Below are experts of layer 5 (counted from 0) of a mixture-of-experts language model. Rows are named router (the router's row for the expert) and show model dimensions 128-191. Each number is 128 + 24 x the weight over its row's rms, rounded and kept within 0 to 255.
After each expert's rows: a language model's description of what the expert responds to. This comes from a sample of Wikipedia text that the model never trained on.

# expert 3
router [127 142 113 138 160 151 128 125 152 166 128  81 118 159 150 133 116 138 134 118 116 133 140 126 182 165 126  76 149 117 134 100  53 174 176  89  97 156 129 168 113 150 105 159 125 125 152 136 131 133 129  45 124 138  95 151 157 118 160  80  98 125 145 149]
It responds to: Whole numbers and digits filling table cells, such as stats, positions and populations, plus US state names like California, Texas, York.

# expert 22
router [108 163 137 125 104  92 114 127 130 147 187 137 113  91 116 142 124 183 138 127 171 139 142 121 108 108 132 163 113  75  95 131 177 130  90 137 108 130 142 174 143  87 151 122 168 150 131 137 115 135 126 117  99 132 122 116 158 133 129 158 161  86 159 138]
It responds to: Assorted nouns and short words after articles, such as table, book, over, Ward, Festival, and single letters in math notation.

# expert 36
router [110 107 182 182 168 143 141 140 140 106 152 122 113 107  90 127 132  98 126  74 122 104 111 112  81  97 115 126 163 146 154 159 144 117 102 127 145 160 115  82 148 123  94 160 143 175 132 146 136 133 111 142 119 134  94 116 146 131  97 125 132 102 128 139]
It responds to: The preposition in (also on, from, during) and opening parentheses or commas after names, such as founded in the 1850s.

# expert 24
router [123 127 122 166 120 140 130 116  92  94  97 115  89 139 120 108 157  82 141 145  84 130 108 134 157 182 137 122 105 173 156  89  80  78 100 130 138 131 101 105 100 126 132 139 135 106 133  68 133 142  97 111 137 129 117 103  83 132 113 123 116 123 109 122]
It responds to: Words in sports tables and results: team names, win/loss letters, tournament words like Cup, Championship, Open, such as Boston Bruins.

# expert 35
router [116 147 139 153 125 134 110 132 135 112  80  93  98 106  93  89 121 134 124 119 127 148 127 113 152 178 118 119 168 155 130 121  96 161 155 133 148  72 116  98 140 160 216 132 145 126  80 117  90 109 185 133 100 152 140 107 156 135 140 132 155 161 122 163]
It responds to: Consonant-vowel pieces opening or inside foreign names and words after a capital, such as M-aul, Brad, Pat-rik, Guan.

# expert 0
router [145 125  76 142 152 156 146 161 117  79 137  86  80 126 101 118 131 112 144 134 130 114 134 116 167 131 112 128 127 158 150 124  91 154 115 134 112 119  80 122 112  99 143 157 109 114 115 186 137 161 117 152 112 141 140 149 133 139 117 112 134 132 122 126]
It responds to: Mostly the preposition of (also for, with, on) in football and sports career text, such as round of 16, Player of the Month.

# expert 2
router [154 107 118 103 105 154 107 163 118 152 153 137 124 121 127 172 135 123 101 191 131 124 103 114  93  91 123  80 136 129 111 102 150 123 166 115 143 136  93 127 116 144 114 145  92 168 153  87 134  85 177 134  93 112  97 133 123 154 136 107 170 177 113 128]
It responds to: The word "the" and possessive determiners (his, its, their, 's), often sentence-initial "The" after headings or periods.

# expert 47
router [134 178 153 144 127 122  78 110 124 145 147 118  91 107 150 149  95  98 163 152 132 114 109 141 163 117 145 144 188 135 175 148 172 135 113 160 144  80  81 167  95 134 104 150 126 119 156 116 121 141 119 147 156  94 169 146 172 148 190 120 119 115 118 115]
It responds to: Connectives and, as, that, but, which, while starting a clause, often after a comma or in phrases like viewed as.

# expert 17
router [117  86 110 115 103 172 126 139 104 162 123 145 177 159 128 113 146 138 128 113 127 129 136 152  82 123 102 105 169 142 160 143 142 167 159 116 105 100 120 153 125 161 162  81 168 104 183 140 140 124 175 139 110 129 119 142 106 137 102 105 158 150 151 141]
It responds to: Two-digit numbers in dates, coordinates and statistics, the " =" line break ending article titles, and line breaks in infoboxes.

# expert 12
router [129 135 136 113 176 154 148 110 128 102 122 166 171 126 146 159 114 138 154 114 150 145  98 146 112 122 124  98 154 153 113 115 113 157 167 132  98 138  94 154 107 123 157 119 153 158 143 105 149 159 179 123 141 141 168  85 148 113 145 107 140 132 164 147]
It responds to: Opening quotation marks, opening parentheses, semicolons and table pipes in lists, titles and racing results, such as Source: "Little Bow.

# expert 23
router [133 125 142 110 119 157 121 132 149 115  93 141 133 108 104 147 143 166 133 155 105  93 108 128 111 109 124 168 122 107 152 137 151 113 129 109 129 165 121 153 131 139 102 123 133 132 110  92 139 122 134 144 133 123 169 155 112 106 109 157 137 120 148 105]
It responds to: Final vowel-heavy pieces of foreign personal and place names, such as -alla, -upta, -ina, -io, -ari, -son.

# expert 46
router [100 127 130 107  65 112 162 122  86  84 134  88 111 148  98 154 145 104 125 114 127 116 110 153 114 117 138 102 148 110  93 152 122  95  73 164 121 109 127 118 115 115 108 154 122 157 141 121 136  92 100 132 112 128 119 168 126 136 103 112 101 115  85 136]
It responds to: Sentence-final periods, line breaks and paragraph breaks, often after numbers, closing parentheses, table-row pipes or headings.

# expert 15
router [117 162 121 148 156 148  89 145 137 131 121  96 102 105  95 122 125 149 106 117 139 112 109 118 109  94 139 139 163 169 146 159 127 105 113 153 136  65 156  92 123  96 106 144 160 138  92 165 123 105  87 153 109 120 141 125  92 147 140 173 158 118  93 119]
It responds to: Nearly all commas, including ones fused with brackets or quotes, after place names (Zanjan province, Iran), list items and numbers.

# expert 13
router [183 138 132 129 128 142 141 131 135 119  84 127 135 151 129  97 142 107 160  87 121 127 151 131 136 111 123 119 185 125 157 148 102 144 160  66 134 121 102 125 135 133 130 170 125 147 143 131 149 184 164  83 137 105 114 114 114 123 158 169 140 140  90 140]
It responds to: Byte pieces of Thai, Japanese and other non-Latin scripts, plus proper-name pieces like Lauder, Inver, Mexico, Chevrolet, Queensland.

# expert 9
router [140 148 146 110 123 118  89 156 122 148  83 110  89 169 114 144  93 163 142 148  91 135 121 100  93 140 171 138 141 122 129  90 172 118 126 139 133 149 139 154  93 121 133 110 126 159 130 151 110 102 133 106 142 117 197 113  89 159 143 185  75 154 167 121]
It responds to: Final word pieces closing names and rare words, such as -er, -ire, -re, -ol, -ano, -ating, including Latin and foreign endings.

# expert 28
router [135 107 130 112 138 139 124 104 114  97 187 151 148 139 141 125 118 107 103 131 119 119 126 122 137 141 128 143  81 127 121 125 120 143 132 141 111 162 153 144 134 159  86  84  84  74 107 160 133 107 118 102 110 127 106 165 111 119 134 106 128 151 121 141]
It responds to: Sentence-starting words and conjunctions like When, They, After, who, plus the pipe opening a new table row.

# expert 29
router [134 121 106 101 146 132 131  98  77 128 149 139 131 105 157 161  76 129 155 113 112 114 154 143 119 134 104  87 120 131 127 127 130 127 128 153 159 107  90 148 120 119 152 100  98 129 152 139 103 127 147  77 176 139 189 137 179 114  89 160 125 129 120 127]
It responds to: Function words of quantity, comparison and reference: less, more, than, only, no, other, first, one, it, that, this.

# expert 27
router [118 148 148 145  97 100  96 106 129 157 119 126 108 145 168 153 112 132 128 170 144 122 117 106 103 107 158 167 151 158 117 141 179 123 151 121  99 147 102 121  95 133 102 157 135  79 112 145 108 110 112 119 153 124 156 112 120 146 134 190 112 104 114 117]
It responds to: Single digits that finish years or numbers, like 197-0 in 1970s, 201-3, percentages and table scores.

# expert 30
router [ 75 145 146 108  99  93 196 121 144 162 149 107 112 116 157 155 108 159 164 117 100 127 127 127 121 147 109 129 142 110 129 132 136 163 112 128 152  92 157 142 105 136  85 153 150 154 133 141 136 114 142  81 154 137 123 143  71 111 144 182 169 153 126  99]
It responds to: Descriptive modifiers before nouns like heavy, large, small, single, decisive, Air, Passenger, railway, especially in military, transport or place descriptions.

# expert 19
router [133  97 117 142 132  97  95 130 144 105 179 161 161  92 181 119 139 156 116  96 175 119 109 115 118 112 148 137  81 181  78 100 139 141 145 111 146 158 166 130 161  95  91 179 157 157 138  96 119 139 113 128 132 120 134 150 157 147  97  77 116 133 151 126]
It responds to: Line-opening hyphens of infobox and list entries, colons after field names (Source:, Bats:), section-heading equals signs, and sentence-final periods.

# expert 11
router [135 106 129 146 156 121 153 148  98 144  77 109 130 143  87 101 110 129 111 183 128 101 135 120 115  96 141 134 157 114 144 160 145 136 116 129 149 136 105  74 163 136 167 129 108 149 144  62 125 137 131 101 151 150 135 104 123 175 132 139 103 120 165 121]
It responds to: Final suffix pieces that complete a word, such as -ation, -ity, -ism, -ing, -s, and last digits of years like 200-0.

# expert 33
router [138 147  85 152 146 106 109 147 168 146  68 151  99 115 103 151 102  58 112 119 114 148 127 131 143 167 108 105 103  88 158 132 128 116 109  91 138 100  78 107 144 128  94 174 103 143 109 151 119 167  89 175 138 158 103 112 130 119 124 146  93 142 115 136]
It responds to: Past verbs and object pronouns (was, were, him, them, could), plus sports-article section words like International, Individual, championship.

# expert 31
router [102 113 147 120 140 106 146 128 144  80 142 155 145 109 147 135 162  92 167 128 131 146 114 137 129 164 126 102  85 106 124 133 103 111 124 147 123 140  84  96 165 108 117 141  92  86  63 143 119 141  95 121 116 146 116 153 110 125 114  88 123 109 122 115]
It responds to: Prepositions like with, of, due, following in census and sports prose, especially householder with no spouse, and sports-table cells.

# expert 44
router [174 109 108 146 129 133 118 121 137 124 177 140 167 132 111 114 161 128 123 112 163 103 112 135 114  90  97 144 111 155 132 144 150 159 193  80  91 109 172 152 105 128 124 102 117 135 128  92 114 142 136 103 164 132  97 115 138  89 155 164 143 162 138 115]
It responds to: Pipe separators inside table rows after numbers or cells, such as review score tables, medal counts and election results.

# expert 5
router [115 105 107  87 148 144 145 158 137 130 127 184 123  97 110 139 103 161 138 118  88 155 115 112 115 141 126  96 136 132 124  91 127 157 129 131  59 158 171 116 145 148 150 132 139  97  66 115 117 137 114 133 114 121 113 102  89 135 132 124 116 100 161 113]
It responds to: Common nouns naming attributes or things, often infobox field labels before a colon: employees, plates, weight, building, Coordinates.

# expert 1
router [146  85 100 127 136 178 160 131 139 182 142 149 160 127 216  99 154 144 115  84 101 140 151 171 118 118 142 146 103 114  98 126 151 146 126 120 146 145 126 156 137 116 139 123 124 131 122 114 124 131 109 100 116 122 107 135 110 136 124 108 155 133 143 139]
It responds to: Articles a, an, the starting a noun phrase after is, of, as or in, plus stray table dashes and scores.

# expert 20
router [128 167 118 154 120 113  92 136 130 119 112  91 150 155 131 161 181 119 132 162 145  94  94 131 159  94 148 172  96 139 131 130 144 103 113 146 143 163 147 142 123  79 145 116 127 157 181 109 120  96 104 163 133 115 133 133 126 117 147  99 111  88 147 133]
It responds to: Verbs and possessive 's in song, album and film articles, such as was nominated for, friend's daughter, released, married.

# expert 10
router [137  68 100 125 114 145 136 135 124 138 160 159 196 110 167 142 163 140 123 157 125 129 157 146  97 148 139  92 142 114 138 145  98 119 139 127 101 139 103 148  96 128 149  88  96 129 121 112 154 147 130 144 110 131 148  92 110  98 161 121 141 160 116 162]
It responds to: Clause-linking words like since, without, however, despite, besides, and of/in, plus table cell separators "|" and line-ending pipes.

# expert 37
router [136 109 126 130 120 126  86  96 145 119 118  47 124 162  97  95  63  84 156 135 107 142 128 115 119 148 142 132 152  95 163 114 148 114 121 141 160 115 110 117  73 147 128  98 159 100 139 104 117 105 154 128 106 118 130 123 112 113 116 198  96 153  83 123]
It responds to: Full stops ending sentences, also decimal points, abbreviation dots, semicolons and quote-period combinations like ". and ).

# expert 45
router [179 105 126 112 161 117 148 117 160 102 137 156 158 129 142 128 155 175 155 122 163 130 134 118  96 122 118 118  98 133  64 146 170 114 143 119  97 121 152 139 121 111 153  83 120 113 124 136 141 133 179 121 145 139 153 118 108 121 124 122 127 138  95 125]
It responds to: Tokens in infoboxes, tables and credits: Jurisdiction, director, Length, ISBN, digits in years like 2009, and mm units.

# expert 21
router [139 114 129 151 145 112 139 141 124 109 112 152 102 150 134 146 135 102 150 124 129 147 123 128 173 163 133 170 112 124 146  75  88 104 123 130 148 183 174 124 123 155 114 106 142 153 182 140 122 130  98 146 132 126 105 121 118 141 135  96 110 115 140 127]
It responds to: Adverbs, quantifiers and contractions in prose and song titles: n't in Doesn't, six, just, often, never, mostly, much, straight.

# expert 4
router [161 127 122 109 112 148 142 149 125 166 110 150 141 105  75 121 118 126 128 131 125 160 134 124  99 118 136 132 164 136 123 157 124  94 151 128 149  95 125 125  75 142 153 143  98 101 105 118 149 131 134  79 174 140  97  89 165  89 128 178 167 157 101 122]
It responds to: Single letters and short word pieces inside foreign or unusual personal names, such as Bé-k-éscsabai, Kö-l-blin, Niles-h.

# expert 16
router [148  84 164 113 149 111 169  53 148 148 130  77 162 145 136  91  67 107 102  85 124 117 134 140  99 129 147  72 165 149 127  77 101 126 176 122  99  77 110 126 162 115 145 144 110 142 127 147 129 153 165 121 133 142 157 115 151 106 118 135 114 156 183 117]
It responds to: Nouns and name parts after the, his or of, especially personal and family words like birth, surname, identity, mother, wife.

# expert 18
router [140 163 147 191 109 136 109 132 113  98  89 100 109 192 124 162 156 105 127 127  93 126 111 112 176 124 149 162 133 167 116 161 126 106 115 109 149 163 177 129 169 112 142  99 139 135 165 141 122 116 124 142 118 113 156 149  93 148 117 112 122 108 143 134]
It responds to: Nouns about films, albums, episodes, tracks, production and records, plus name pieces inside discography and filmography tables.

# expert 14
router [123 153 120 141 127 110 111  85 134 130 111 101 171 143 170  77 103 134 113 151 154 115 172 118 171 126 116 148 126  97 123 114 147 109 121 124 138  82 113  73 104 136  79 119 149 114 170 143 109 142 143  98 136 116 129  83 188 115 150 143 111 123 120 125]
It responds to: Adjectives and proper modifiers like political, social, public, European, American, Eastern, Democratic, and word-final "-ical" pieces such as sociopolitical, biophysical.

# expert 43
router [133  87 149 117 164 107 110 123 142 100 124 159 155 136 138 117 138 142 119 121 107  92 142 160 114 127 119 102 111 171 103 147 121 170 149 129 123 102 119 133 105 128 133 124 108 149 134 126 131 145 162  80 112 130 106  92 193  95 133 107 159 179  94 159]
It responds to: Standalone space tokens after a table pipe or semicolon, right before a number, plus words like Animalia, Scientific.

# expert 41
router [164 103 142  82 120 119 120 146 119 166 120 104 114 152 143 104  77 140 112 136 129 132 116 130 119 124 109 150 126 113 151 136 108 181 123 102 133 121 167  96  70 102 102 100 126 120 151 144 143  99 172 113 155  82 111 115 142 136 159 176 127 111 122 158]
It responds to: Closing quotation marks and parentheses after a quoted phrase, and single capital letters beginning words or initials, like P, C, M.

# expert 38
router [113 150 145  93 121 143 179 115 108 121 154 142 129  92 128 121 125 170 105  88 107 165 113 111  75  97 108 100 129 151 113 142 162 172  90 144 102 127 107 142 203 136 144 150 102 135 114 134 126 113 139 139  81 113 159 156  88 144 136  93 175 122 119 107]
It responds to: Month names, degree and minute marks in coordinates, abbreviations like Chr., NRHP, Jr., Dr, and km in infobox and data lines.

# expert 26
router [123 122 118 134 121 128 119  93 143 163 196  76 125 114 149 157 134 139 106 140 126 124 135 155 135 110 146 155 134  62 149 136 138 108 119 104 170 121 126 127 127 108  69 102 146  79 148 155 121 125 113 129 131 133 126 119 162 152 114 168 143 147 101 130]
It responds to: The standalone space token, mostly before years or numbers ("early 1970s", "December 1997") and in empty table cells.